Experts of a small language model: 64 SwiGLU neurons an expert, 2 picks a token.
Below are experts of layer 6 (counted from 0) of a mixture-of-experts language model. Rows are named router (the router's row for the expert), gate (a neuron's input weights, with its number), up (a neuron's input weights, with its number) and show model dimensions 48-95. Each number is 200 + 30 x the weight over its row's rms, rounded and kept within 0 to 999.
Before each expert's rows: a language model's description of what the expert responds to; "gets" lists some tokens that make up at least twice as much of what it gets as of all text. This comes from a sample of Wikipedia text that the model never trained on. Tokens count by the router's weight.

# expert 8
What it handles: Abstract noun suffixes. Noun-forming suffixes and event nouns, mostly before "of", such as -ation in communication, -ment, -ency, season, election, Vice.
gets: "ation", "ion", "ions", "ations", "ment", " time"
router,188,202,146,256,160,204,198,164,229,189,199,210,215,227,251,180,198,253,138,172,227,187,164,144,197,173,206,195,173,169,194,242,222,198,196,194,243,173,192,183,230,231,181,217,233,206,236,221
gate0,188,175,136,205,235,177,193,290,175,172,225,188,171,180,216,185,196,231,226,145,218,210,170,193,159,223,184,188,167,203,169,190,151,175,169,175,179,248,191,157,178,186,189,269,174,194,220,155
up0,207,173,199,237,172,170,178,203,131,244,212,196,214,174,204,172,185,247,194,236,227,215,272,196,187,241,192,173,155,180,202,220,173,222,232,243,175,215,141,183,225,232,220,261,187,208,201,228
gate1,219,182,170,207,224,170,222,249,237,178,238,164,243,169,175,194,270,203,188,195,165,189,197,214,235,241,155,174,199,154,151,234,183,188,206,214,175,180,198,196,251,178,195,241,206,153,231,201
up1,203,203,160,215,180,205,251,211,181,216,237,212,152,202,198,193,151,216,152,172,203,193,202,226,182,222,168,207,162,203,193,210,199,195,225,164,206,214,133,185,148,218,164,184,120,176,171,175
gate2,136,216,180,212,193,209,209,197,224,218,210,204,187,175,183,215,179,195,249,150,209,192,200,162,167,147,215,272,215,176,187,173,151,156,205,208,149,191,214,206,199,211,176,194,201,176,161,163
up2,177,202,200,221,243,211,249,172,190,172,220,162,212,174,237,200,201,180,250,164,197,223,184,261,206,179,227,262,255,183,193,223,218,150,218,252,201,152,163,204,178,190,228,224,191,229,178,161
gate3,177,230,192,184,226,174,113,194,162,260,161,202,171,239,226,215,211,178,209,186,225,198,229,187,207,153,222,208,186,109,242,169,196,214,191,194,165,214,209,210,208,166,217,162,248,228,166,204
up3,151,203,259,217,215,155,164,146,199,232,218,206,236,211,203,180,214,196,219,229,223,192,193,176,195,212,188,225,225,163,210,215,145,177,168,208,193,240,252,212,228,221,201,219,207,109,217,249
gate4,164,149,203,184,244,206,262,188,184,174,227,176,213,184,236,168,185,179,226,204,223,208,178,160,227,271,249,179,187,162,196,225,163,201,157,188,221,153,202,188,181,222,167,218,243,165,215,198
up4,213,208,235,171,161,193,223,210,200,235,243,185,175,250,150,176,201,172,187,197,205,182,231,157,191,203,168,134,193,211,210,249,175,209,210,215,223,193,178,209,210,229,180,243,220,221,252,257
gate5,200,193,186,205,243,195,215,226,225,234,197,233,197,182,138,145,200,236,230,218,238,214,186,232,198,169,189,171,238,237,226,209,170,211,162,162,231,196,243,239,215,219,207,196,266,184,194,205
up5,240,184,185,162,174,221,213,262,187,249,177,208,242,200,132,176,212,212,182,214,228,227,172,282,219,183,204,176,238,250,170,242,203,207,210,170,225,185,219,233,246,192,188,172,173,196,165,208
gate6,210,190,173,215,207,171,184,239,257,147,266,244,220,217,198,202,205,186,191,180,163,225,161,194,198,215,142,196,235,222,142,215,203,210,188,234,259,136,201,202,212,160,167,180,256,215,166,185
up6,196,177,235,230,198,177,194,188,189,175,161,167,237,166,163,228,198,200,220,174,193,230,237,161,224,173,224,198,180,215,190,183,167,210,172,154,230,211,174,170,205,200,231,192,186,103,217,204
gate7,219,233,245,205,203,208,224,240,212,233,200,195,187,234,187,157,210,212,199,203,248,174,226,202,195,160,208,191,206,200,195,129,174,270,235,175,234,249,217,187,186,196,134,185,207,135,164,202
up7,162,249,204,188,184,255,227,181,194,154,177,201,246,170,233,256,222,175,207,241,173,237,168,208,210,186,187,239,190,197,205,225,219,194,185,197,205,192,194,190,209,194,235,209,149,252,231,210
gate8,262,207,195,132,230,214,196,220,230,194,230,184,242,203,212,195,213,208,225,196,177,234,173,203,172,219,174,183,180,312,180,222,236,235,157,212,196,215,255,252,209,232,160,212,231,203,253,188
up8,188,190,236,214,207,219,186,194,161,211,153,188,196,217,186,247,268,220,227,184,173,159,242,196,227,180,202,208,192,200,215,180,232,165,217,121,244,229,187,199,195,221,186,217,158,168,176,196
gate9,218,139,199,189,255,196,158,224,192,191,172,217,260,186,153,230,189,163,192,155,219,174,195,192,255,189,240,219,211,193,205,201,187,180,174,135,174,179,142,224,199,186,266,166,211,222,198,190
up9,173,199,169,257,181,206,150,217,188,184,229,191,187,188,226,213,152,151,197,278,233,251,188,233,200,246,209,240,165,200,175,185,215,227,163,212,239,213,198,214,186,211,197,236,158,214,167,185
gate10,249,171,123,165,204,246,219,239,162,219,200,218,192,179,157,162,184,205,231,203,237,189,170,186,248,170,187,207,171,194,185,189,212,201,204,166,194,186,172,183,175,203,175,220,185,178,243,201
up10,216,183,192,220,208,182,235,140,282,179,180,230,199,189,192,160,222,197,252,165,171,169,217,233,241,230,206,212,212,180,218,244,165,209,184,108,208,150,229,175,194,207,168,243,176,155,182,200
gate11,235,206,174,200,236,244,235,214,232,189,245,244,223,209,194,200,204,237,226,184,203,246,208,230,217,154,208,237,196,226,190,233,188,215,177,189,242,167,189,247,196,221,159,224,187,187,102,126
up11,225,184,144,220,189,201,198,154,196,179,216,196,199,192,203,251,180,190,170,216,206,204,172,206,182,199,255,220,121,182,238,219,193,200,206,177,155,216,188,171,176,197,217,203,263,185,210,203
gate12,207,239,220,193,215,212,228,231,203,196,217,215,175,192,211,223,228,189,176,212,192,227,228,239,175,245,211,225,199,227,177,195,208,225,161,168,227,237,231,160,211,150,270,210,229,196,206,168
up12,193,188,197,219,198,211,249,225,248,176,141,194,173,226,180,259,215,210,138,221,199,183,169,146,209,203,150,202,221,251,174,279,211,178,199,181,177,178,189,211,177,188,211,193,205,186,167,217
gate13,257,180,167,173,194,211,211,268,151,204,239,209,154,202,158,247,174,166,225,152,262,206,201,219,221,243,206,200,220,197,212,187,159,245,184,191,227,215,207,210,162,202,219,175,162,170,232,147
up13,149,179,240,189,265,240,235,220,203,184,265,140,225,186,122,178,209,183,238,195,157,175,197,212,172,190,192,176,203,156,199,158,147,190,199,217,227,195,207,244,180,132,187,213,220,187,195,189
gate14,179,205,140,171,190,241,259,182,250,235,234,194,196,203,109,209,240,193,195,187,227,227,163,198,187,175,192,236,208,228,193,133,185,174,230,232,212,170,229,235,221,214,236,204,243,149,261,183
up14,210,228,146,186,154,185,196,226,204,224,220,203,231,194,218,198,208,185,161,221,192,228,211,148,211,270,205,205,200,143,164,190,229,150,170,264,219,187,186,250,204,239,199,232,256,160,161,163
gate15,188,188,197,187,248,214,151,181,201,155,204,189,176,192,223,222,191,165,217,140,221,182,180,252,249,216,188,246,212,213,238,200,156,208,250,189,261,248,181,227,207,167,194,176,253,203,226,158
up15,176,174,172,198,198,228,187,233,213,183,221,164,227,163,161,181,206,226,182,216,239,232,181,193,257,184,203,183,184,235,180,227,202,233,248,198,145,188,179,191,133,156,223,253,213,180,221,177
gate16,221,228,183,245,199,242,188,251,240,201,266,214,222,168,212,239,236,233,253,209,222,194,184,231,226,184,198,186,231,216,230,173,115,190,232,255,135,203,218,193,134,162,212,188,216,178,215,199
up16,138,194,230,215,183,157,229,202,217,213,154,194,177,182,209,195,184,157,205,217,175,201,207,195,209,201,241,190,159,157,149,239,198,169,176,196,190,192,204,182,233,212,209,243,219,239,239,189
gate17,182,219,228,252,229,204,128,159,227,194,225,202,193,222,172,126,232,173,197,162,190,194,183,176,90,197,162,243,197,182,202,264,217,189,197,235,190,233,194,218,219,195,170,210,228,190,226,222
up17,181,238,210,170,168,205,214,128,193,171,154,196,223,227,192,154,217,241,157,199,176,222,195,202,179,186,216,219,220,161,128,247,199,160,213,185,190,183,227,200,206,232,200,219,229,268,175,189
gate18,192,183,176,207,217,212,231,203,138,202,224,174,217,199,168,164,223,190,193,187,209,189,208,153,236,208,204,167,193,181,232,194,169,218,143,128,208,197,231,209,174,176,200,163,153,164,292,159
up18,192,156,215,195,280,242,225,221,202,205,240,163,231,222,127,202,186,189,194,198,212,153,162,179,160,171,280,236,133,188,252,212,182,181,154,175,202,189,235,180,212,225,189,193,136,242,220,190
gate19,205,204,222,154,205,202,170,173,233,212,173,222,153,181,211,158,168,231,165,180,172,282,218,210,167,225,205,198,189,209,179,136,213,214,238,195,204,187,264,229,215,190,234,204,236,195,196,204
up19,202,203,161,230,177,136,197,218,201,168,180,166,181,253,190,199,189,253,194,153,198,220,160,191,227,177,159,195,249,234,257,267,232,200,218,152,239,140,205,256,237,201,185,230,254,159,239,243
gate20,206,220,181,202,194,194,199,201,207,200,283,174,201,222,239,218,220,172,191,174,232,177,199,154,184,173,133,208,263,227,242,214,196,236,232,192,192,164,172,231,180,215,207,225,215,212,176,182
up20,193,129,181,257,190,157,187,198,203,199,170,206,227,252,153,211,165,179,174,156,228,231,154,166,268,197,146,253,221,200,187,162,233,227,212,199,192,166,176,268,216,209,201,219,246,234,232,204
gate21,236,204,198,168,205,177,186,212,153,228,181,283,256,200,192,244,209,223,203,250,159,157,184,224,173,187,213,222,240,190,209,180,162,157,226,222,202,212,207,246,174,240,164,159,213,154,193,210
up21,200,185,231,227,211,196,230,220,194,236,223,198,245,188,214,201,195,190,174,200,247,190,174,246,154,165,204,194,176,195,262,226,172,181,219,173,230,208,173,195,180,232,232,184,210,186,226,222
gate22,191,164,156,228,228,237,208,231,204,153,254,179,224,216,198,216,202,180,172,213,192,240,220,212,231,213,190,179,222,220,170,186,213,190,176,249,222,134,185,189,181,145,154,207,263,147,278,182
up22,204,203,208,208,180,193,139,187,223,177,191,185,171,215,154,227,187,170,158,216,261,196,186,174,204,194,196,216,258,195,201,199,152,205,219,294,225,147,136,171,156,183,215,196,224,234,217,238
gate23,217,164,185,223,182,174,183,257,189,204,192,272,207,170,241,245,293,187,238,199,217,188,188,150,171,220,196,225,261,146,212,182,179,198,196,183,247,234,177,171,214,195,214,148,204,182,183,166
up23,183,177,198,213,223,161,169,170,166,191,212,204,205,171,206,180,186,157,228,199,180,209,232,208,164,218,224,145,222,159,201,197,207,209,244,248,184,230,167,177,161,194,213,209,191,206,182,147
gate24,246,158,190,181,218,258,187,167,215,174,215,200,186,225,148,175,261,163,198,161,182,161,157,168,227,175,247,244,243,229,217,191,204,240,165,224,165,184,229,179,218,210,194,200,184,180,235,214
up24,195,191,174,210,196,238,179,139,174,237,177,195,195,198,141,238,192,213,196,166,170,267,150,197,205,216,225,159,225,254,199,224,169,187,218,145,151,191,205,218,202,174,209,229,175,183,209,177
gate25,253,221,182,162,228,225,162,190,195,186,237,238,191,222,190,281,233,250,185,212,195,162,258,193,222,174,205,194,208,264,244,191,211,230,194,242,215,251,212,265,216,179,211,179,212,198,180,191
up25,168,209,170,164,145,205,193,238,233,197,165,201,196,206,163,178,179,183,241,158,170,218,183,219,269,178,186,213,249,238,117,206,207,218,213,161,187,205,211,226,186,165,192,206,196,221,225,143
gate26,230,246,203,204,248,174,206,238,205,238,201,181,207,197,156,204,251,212,189,217,223,159,190,177,200,196,158,233,241,162,213,194,194,206,200,240,207,210,214,261,202,161,161,247,239,205,194,182
up26,192,173,214,209,253,255,212,206,165,196,151,132,180,200,193,150,153,235,215,184,164,213,188,182,266,231,189,180,223,233,217,170,233,250,209,206,175,249,179,242,169,223,159,219,137,235,204,206
gate27,147,208,178,230,178,246,211,221,152,180,182,209,188,213,213,175,190,130,235,159,194,237,174,188,201,162,232,223,179,183,165,178,228,193,149,206,238,230,171,214,238,181,164,193,210,187,199,206
up27,194,232,225,165,228,197,299,184,203,148,201,180,241,192,257,235,177,205,174,174,211,192,185,192,214,231,231,200,242,219,194,174,211,202,225,209,221,179,197,249,166,226,239,211,217,197,227,170
gate28,179,227,195,214,224,174,233,234,177,223,193,185,146,212,215,204,182,160,204,158,210,217,201,171,258,215,184,228,231,192,189,174,218,156,210,194,244,228,202,224,272,205,215,173,245,234,228,191
up28,207,192,204,175,194,202,173,243,204,217,240,230,199,152,227,105,255,165,202,217,185,166,208,198,187,133,216,229,187,183,191,219,261,242,176,172,243,184,240,159,227,191,160,235,217,217,181,197
gate29,179,235,174,176,250,179,226,241,211,205,215,188,145,219,230,156,154,144,233,223,210,194,182,166,169,181,221,214,195,206,185,184,165,200,195,203,180,191,197,188,225,197,156,140,184,211,195,224
up29,212,245,186,177,237,167,209,186,203,270,207,204,167,259,251,191,205,163,188,304,224,145,215,194,209,223,232,184,239,222,209,173,216,156,159,198,171,207,190,223,226,199,193,212,226,188,244,248
gate30,230,188,217,227,167,183,219,216,153,229,145,166,211,201,164,246,212,240,219,190,197,234,177,213,228,164,153,177,219,232,186,200,196,219,200,178,171,213,180,229,219,192,145,230,226,160,188,195
up30,240,205,198,205,174,170,222,223,229,244,171,205,248,190,187,211,165,214,160,86,167,224,135,210,230,156,161,159,223,215,167,202,238,212,186,175,216,169,191,230,221,205,193,235,242,183,228,174
gate31,242,151,207,259,199,231,168,273,200,205,209,215,190,227,199,197,197,198,179,234,163,284,173,169,217,200,167,193,183,193,196,201,225,129,185,206,188,255,160,237,161,197,117,205,189,206,233,190
up31,242,228,160,233,224,197,179,204,181,241,222,257,159,210,206,218,102,132,157,178,175,224,182,187,172,207,162,184,234,154,241,193,254,234,117,191,238,223,193,179,177,221,250,208,195,206,207,195
gate32,213,203,234,246,234,271,230,177,193,259,153,234,239,231,157,235,232,215,167,188,225,174,201,224,198,228,182,185,236,183,223,197,228,241,251,218,206,201,198,145,231,179,129,191,179,179,240,214
up32,225,232,210,238,200,166,128,228,157,207,222,211,215,167,183,206,216,190,171,257,120,267,200,263,176,199,189,157,173,227,175,166,193,153,216,202,235,248,222,213,166,190,250,159,219,229,216,159
gate33,158,197,201,162,229,158,277,275,202,233,179,220,172,240,176,233,201,220,230,171,222,206,156,196,204,193,277,226,210,194,201,231,214,194,183,191,195,206,250,261,225,185,205,224,191,134,231,202
up33,223,214,236,215,225,151,169,224,207,211,222,161,195,227,213,173,209,180,189,174,235,149,232,238,212,222,158,253,235,194,176,241,158,213,162,203,206,237,225,190,241,218,223,137,253,223,225,169
gate34,204,197,123,253,239,233,180,211,200,222,169,231,235,218,129,191,185,249,185,131,226,195,205,210,242,213,199,195,203,222,184,217,192,198,207,239,249,195,215,165,230,145,211,183,227,209,214,189
up34,176,193,190,171,183,170,220,211,214,232,184,153,190,229,201,108,189,213,230,268,197,250,175,228,214,165,240,228,177,159,204,198,218,136,187,179,179,200,204,220,218,175,258,174,213,208,218,236
gate35,205,209,214,171,247,198,231,196,174,224,190,201,187,203,181,186,166,153,226,236,182,194,191,221,263,185,235,187,245,196,224,220,192,250,150,176,170,203,175,155,184,191,157,211,173,207,256,140
up35,233,194,173,192,168,229,168,202,191,177,237,231,225,176,169,199,213,205,179,173,164,196,212,142,216,186,176,172,176,186,218,200,196,255,246,258,249,221,223,168,220,176,166,150,187,211,209,206
gate36,145,149,171,218,207,221,186,162,187,164,236,181,189,216,153,147,207,232,202,179,223,177,206,253,191,246,238,240,248,188,202,217,178,174,192,194,239,226,224,146,208,207,162,249,141,187,166,170
up36,210,244,205,230,141,179,167,211,235,177,187,187,253,200,233,140,237,167,229,226,171,219,144,167,191,194,153,222,117,164,207,212,174,156,203,226,234,254,202,221,195,213,231,222,188,160,208,183
gate37,210,188,210,223,240,192,208,250,192,197,218,230,199,236,156,175,182,217,217,200,212,221,233,198,108,141,228,235,230,205,197,165,195,163,166,198,231,198,197,258,224,199,206,224,213,197,207,186
up37,150,194,227,184,198,164,213,209,215,257,169,199,192,168,253,201,173,181,154,242,215,179,225,193,178,193,205,206,184,180,237,264,224,205,198,167,154,176,251,201,199,209,211,158,122,255,186,230
gate38,232,234,189,173,270,171,170,248,157,189,220,216,231,186,240,184,200,193,227,249,227,215,216,170,221,172,205,159,185,204,211,207,168,219,226,158,175,165,194,189,156,184,160,138,207,186,167,176
up38,155,142,164,202,157,183,199,190,217,222,247,191,204,159,247,190,156,233,170,189,205,209,213,173,173,208,206,197,220,140,188,229,218,197,181,186,168,240,210,199,186,202,198,187,204,146,186,190
gate39,178,214,211,192,212,181,235,256,186,214,207,213,213,181,189,157,156,232,164,195,228,245,164,254,185,154,206,222,278,229,231,237,235,187,272,199,213,180,157,224,215,215,175,210,202,204,175,180
up39,210,182,203,212,172,185,192,207,209,173,146,226,212,190,237,177,180,162,140,231,182,242,222,195,177,247,154,167,194,172,216,228,268,181,215,166,134,193,215,224,204,200,170,217,168,150,169,215
gate40,227,201,177,198,234,205,180,220,205,173,214,241,137,231,182,218,204,216,235,150,209,163,180,215,252,212,169,227,238,168,218,219,235,226,173,158,215,211,213,207,188,165,158,123,179,209,207,194
up40,177,209,199,171,177,181,182,193,241,237,153,166,210,209,255,217,219,190,231,145,188,223,206,183,226,193,132,222,205,297,146,220,205,189,210,195,230,231,190,223,199,221,238,229,193,188,187,201
gate41,245,214,200,217,200,234,253,227,205,203,241,217,211,217,245,183,151,209,204,125,220,192,236,140,145,218,186,193,175,217,250,218,183,162,136,169,217,246,263,175,234,231,188,205,177,218,251,196
up41,237,225,235,164,202,187,215,190,186,210,218,223,200,225,205,226,209,205,247,212,265,181,225,193,185,189,217,224,193,158,146,271,255,203,250,176,233,256,250,224,230,253,178,183,165,242,161,179
gate42,236,205,172,221,221,178,199,181,200,239,218,193,198,173,190,178,233,266,210,211,213,175,218,248,209,194,219,170,228,222,245,158,237,143,151,212,199,215,175,192,195,162,209,112,198,166,232,209
up42,177,174,198,216,197,170,203,121,231,263,214,235,142,232,188,235,190,207,214,226,168,211,170,166,182,179,218,197,181,241,239,200,192,165,229,219,245,201,168,205,209,202,210,200,182,237,217,216
gate43,145,217,171,203,234,163,230,250,250,198,227,211,229,236,205,224,201,224,202,158,226,205,180,177,224,162,195,267,213,171,202,159,209,195,228,216,181,190,210,247,223,218,187,145,256,185,221,201
up43,229,176,144,104,155,206,216,189,228,223,157,213,198,206,226,222,171,181,161,224,206,165,197,198,230,217,172,194,188,179,277,203,195,195,208,229,187,188,157,156,210,228,213,178,227,237,151,204
gate44,177,219,186,202,229,243,241,195,169,193,179,259,123,184,195,216,215,229,238,175,188,167,204,189,210,169,226,192,180,170,220,227,161,207,234,172,206,227,229,204,191,179,174,141,226,198,167,162
up44,175,216,199,192,174,191,228,197,147,206,176,178,189,242,194,214,180,201,231,189,156,202,207,194,211,288,181,152,242,218,190,141,194,184,253,161,247,248,161,225,224,239,179,192,182,171,211,198
gate45,141,210,172,227,184,188,180,216,216,127,279,198,185,168,149,216,209,206,196,227,199,210,209,227,227,206,212,180,182,212,207,201,213,147,140,167,189,211,255,199,208,193,176,156,208,224,175,224
up45,275,201,174,162,196,227,145,147,224,214,210,209,170,207,151,205,206,167,200,201,176,203,223,179,245,178,213,227,175,211,147,217,207,158,203,198,171,189,174,243,234,185,217,224,209,232,265,215
gate46,231,221,208,235,224,190,201,181,223,194,219,240,204,177,154,229,178,221,204,149,230,178,223,198,149,163,187,207,224,172,196,181,229,231,154,157,196,169,189,246,226,111,149,236,184,173,217,220
up46,236,253,210,227,204,194,184,195,167,197,203,214,213,206,206,240,253,173,183,215,171,181,178,202,154,147,219,207,221,214,156,178,242,211,199,180,185,210,227,205,210,232,189,196,199,238,233,148
gate47,222,238,176,195,222,234,217,212,226,192,202,220,162,217,164,215,203,231,169,203,255,156,165,181,221,225,186,144,178,201,184,192,192,188,210,185,189,182,206,207,246,155,233,174,257,235,241,238
up47,208,235,222,149,177,183,219,180,207,141,226,183,199,204,252,230,179,158,191,173,230,191,172,172,205,172,194,181,258,248,205,251,179,229,263,205,179,220,243,206,250,151,252,185,218,228,201,205
gate48,201,217,187,224,217,205,179,241,188,224,204,175,172,186,150,146,271,217,214,238,215,240,161,200,146,228,216,211,150,196,185,166,235,164,221,217,165,170,179,220,171,167,250,236,182,151,206,168
up48,179,172,237,159,223,212,204,195,244,209,232,166,251,163,175,169,195,183,242,244,200,221,240,184,163,139,187,143,199,163,181,242,178,161,265,222,195,190,232,220,199,202,183,263,224,189,222,180
gate49,239,246,223,166,140,179,136,191,196,207,206,217,158,199,231,190,209,212,185,224,209,218,209,216,150,198,228,206,170,205,133,169,196,220,177,206,192,210,148,266,222,193,166,257,212,206,174,212
up49,214,171,256,187,199,194,178,228,132,216,212,191,218,207,199,249,197,139,179,174,231,173,220,146,196,190,242,193,216,205,194,156,265,198,206,204,234,208,189,210,180,225,197,227,195,236,207,215
gate50,193,249,161,215,223,241,193,236,173,169,213,172,210,207,159,167,174,226,205,215,237,202,197,149,203,189,215,198,199,146,187,195,176,189,187,145,170,205,180,265,232,220,177,245,245,189,167,172
up50,224,189,242,249,218,179,238,166,169,209,191,236,155,236,254,205,209,187,193,182,209,170,159,185,199,155,171,187,171,190,210,193,233,212,251,204,173,121,261,193,198,168,194,164,130,184,180,222
gate51,161,172,158,225,248,194,209,180,230,208,262,166,207,211,178,235,190,183,168,167,220,209,215,198,203,173,222,224,205,262,189,145,168,219,175,241,252,211,195,194,199,176,233,152,198,185,171,175
up51,149,181,212,193,235,214,197,192,191,269,174,229,173,185,190,232,206,205,186,168,209,237,164,212,222,220,153,211,143,189,202,194,238,214,240,236,179,215,190,240,180,186,176,216,197,195,192,194
gate52,284,180,213,173,180,204,206,194,171,226,174,192,192,190,159,260,176,255,143,181,148,224,223,207,218,192,154,251,235,275,226,203,209,215,234,196,157,195,177,195,195,231,218,189,165,219,210,197
up52,182,187,220,219,201,159,214,190,244,182,172,177,250,177,247,247,178,213,190,207,216,204,133,240,263,176,154,208,177,225,204,227,229,214,179,155,185,220,175,238,212,201,168,187,299,170,219,238
gate53,211,249,203,237,193,179,215,212,151,243,188,202,259,222,230,186,180,198,174,169,213,172,151,219,166,158,243,226,230,188,197,221,264,240,196,217,239,164,180,203,198,126,189,150,211,220,231,236
up53,186,175,171,214,206,220,187,157,193,177,199,138,176,141,172,182,198,171,254,208,250,207,238,184,183,164,178,129,166,230,203,176,141,189,215,149,198,195,205,162,205,227,186,260,229,238,180,155
gate54,218,158,224,244,188,219,205,214,127,202,217,206,225,242,178,218,274,199,184,199,171,207,163,202,223,220,186,253,189,209,213,236,196,152,172,240,215,178,220,187,214,195,180,227,209,190,228,195
up54,197,247,205,200,186,230,204,180,229,200,246,221,235,195,236,144,175,223,188,217,217,229,210,227,152,221,168,255,224,191,153,191,149,194,222,179,198,210,207,167,184,274,220,177,200,210,175,198
gate55,156,197,186,219,227,245,190,220,202,156,213,163,254,195,194,225,192,198,196,132,206,208,215,195,173,179,138,180,168,191,290,164,185,226,199,266,161,190,237,194,177,185,174,179,195,229,193,175
up55,177,226,238,204,216,174,162,195,173,188,162,216,198,219,194,215,217,247,219,207,189,198,218,231,256,208,175,186,223,166,224,177,192,224,230,192,266,187,151,197,234,200,234,219,176,213,204,212
gate56,218,190,186,204,190,242,166,215,141,146,163,239,237,173,214,194,216,203,201,203,190,197,207,178,229,192,137,292,154,150,194,218,195,229,247,173,143,121,171,213,174,222,191,175,219,186,239,199
up56,175,226,213,258,190,208,268,206,230,234,195,216,196,196,239,211,212,189,265,189,197,176,188,175,149,164,222,211,205,176,176,180,199,224,202,203,197,214,168,159,246,193,253,187,189,229,183,220
gate57,215,207,156,219,182,156,168,224,157,241,182,189,229,172,169,180,216,248,273,166,190,211,205,224,224,195,216,271,225,174,214,232,189,116,129,142,173,206,194,230,182,210,195,248,232,168,213,190
up57,158,188,158,145,220,165,173,186,235,187,263,204,161,229,236,201,227,190,191,214,189,217,176,186,201,235,234,227,189,247,216,244,208,230,195,228,264,257,236,184,182,205,242,189,196,210,213,207
gate58,145,170,178,162,199,238,175,174,231,166,193,181,184,262,172,191,195,153,195,168,199,145,195,223,200,155,219,245,201,250,195,202,220,189,175,157,237,166,233,284,250,199,188,142,171,200,191,196
up58,131,210,161,189,148,119,149,215,260,144,205,141,210,223,196,190,188,246,200,147,242,205,174,174,194,209,136,204,205,176,230,194,207,201,222,164,207,208,252,238,234,207,217,177,197,184,174,197
gate59,195,205,230,202,157,131,241,186,224,201,204,207,218,163,228,218,202,180,232,220,146,235,195,193,203,221,151,265,204,194,171,222,231,196,208,211,191,221,203,196,183,223,203,172,239,194,185,178
up59,221,219,216,291,165,195,232,223,163,207,191,183,216,220,179,202,246,211,199,222,207,161,249,168,218,170,133,161,175,230,192,245,249,187,190,218,241,232,173,242,224,205,194,226,196,238,213,221
gate60,232,186,167,188,238,233,207,222,221,205,184,222,166,198,172,220,172,156,262,201,289,223,195,209,217,188,193,182,209,258,236,212,188,204,170,205,191,222,243,166,224,222,203,251,177,174,206,233
up60,149,199,206,179,239,205,194,244,236,250,258,214,213,207,189,222,130,170,204,180,224,141,215,189,203,187,221,231,180,208,165,205,156,224,241,230,189,196,201,121,195,181,225,188,227,189,165,229
gate61,203,232,193,220,193,197,193,220,212,249,169,191,145,226,195,190,191,206,213,194,225,280,217,222,137,230,231,196,218,250,225,220,214,209,181,271,189,210,208,229,230,183,195,225,180,181,200,211
up61,221,200,121,231,206,185,150,192,276,196,255,219,228,179,220,191,238,204,198,227,198,220,162,180,203,167,226,188,182,214,138,201,187,214,195,192,238,171,184,149,193,161,172,281,211,178,216,170
gate62,181,192,157,197,218,206,219,218,252,199,187,220,170,234,144,207,227,227,175,254,266,192,166,231,228,225,134,220,222,204,275,183,205,122,183,201,217,209,227,237,200,201,242,214,203,250,275,197
up62,206,162,174,177,177,184,260,247,191,206,151,209,209,200,228,167,155,199,168,206,135,161,176,183,220,278,248,191,210,171,170,231,216,244,165,238,171,207,232,158,211,212,194,189,180,173,205,200
gate63,247,195,192,180,179,199,215,264,155,189,170,209,245,174,182,193,189,236,186,169,220,218,222,231,191,219,204,264,186,188,203,229,204,230,183,210,215,208,121,201,183,216,252,226,162,255,212,177
up63,191,215,140,181,225,270,189,191,185,196,219,148,203,178,182,214,234,202,176,170,223,209,227,125,219,166,274,182,197,178,255,182,192,140,206,174,213,187,263,185,248,180,265,148,215,196,200,193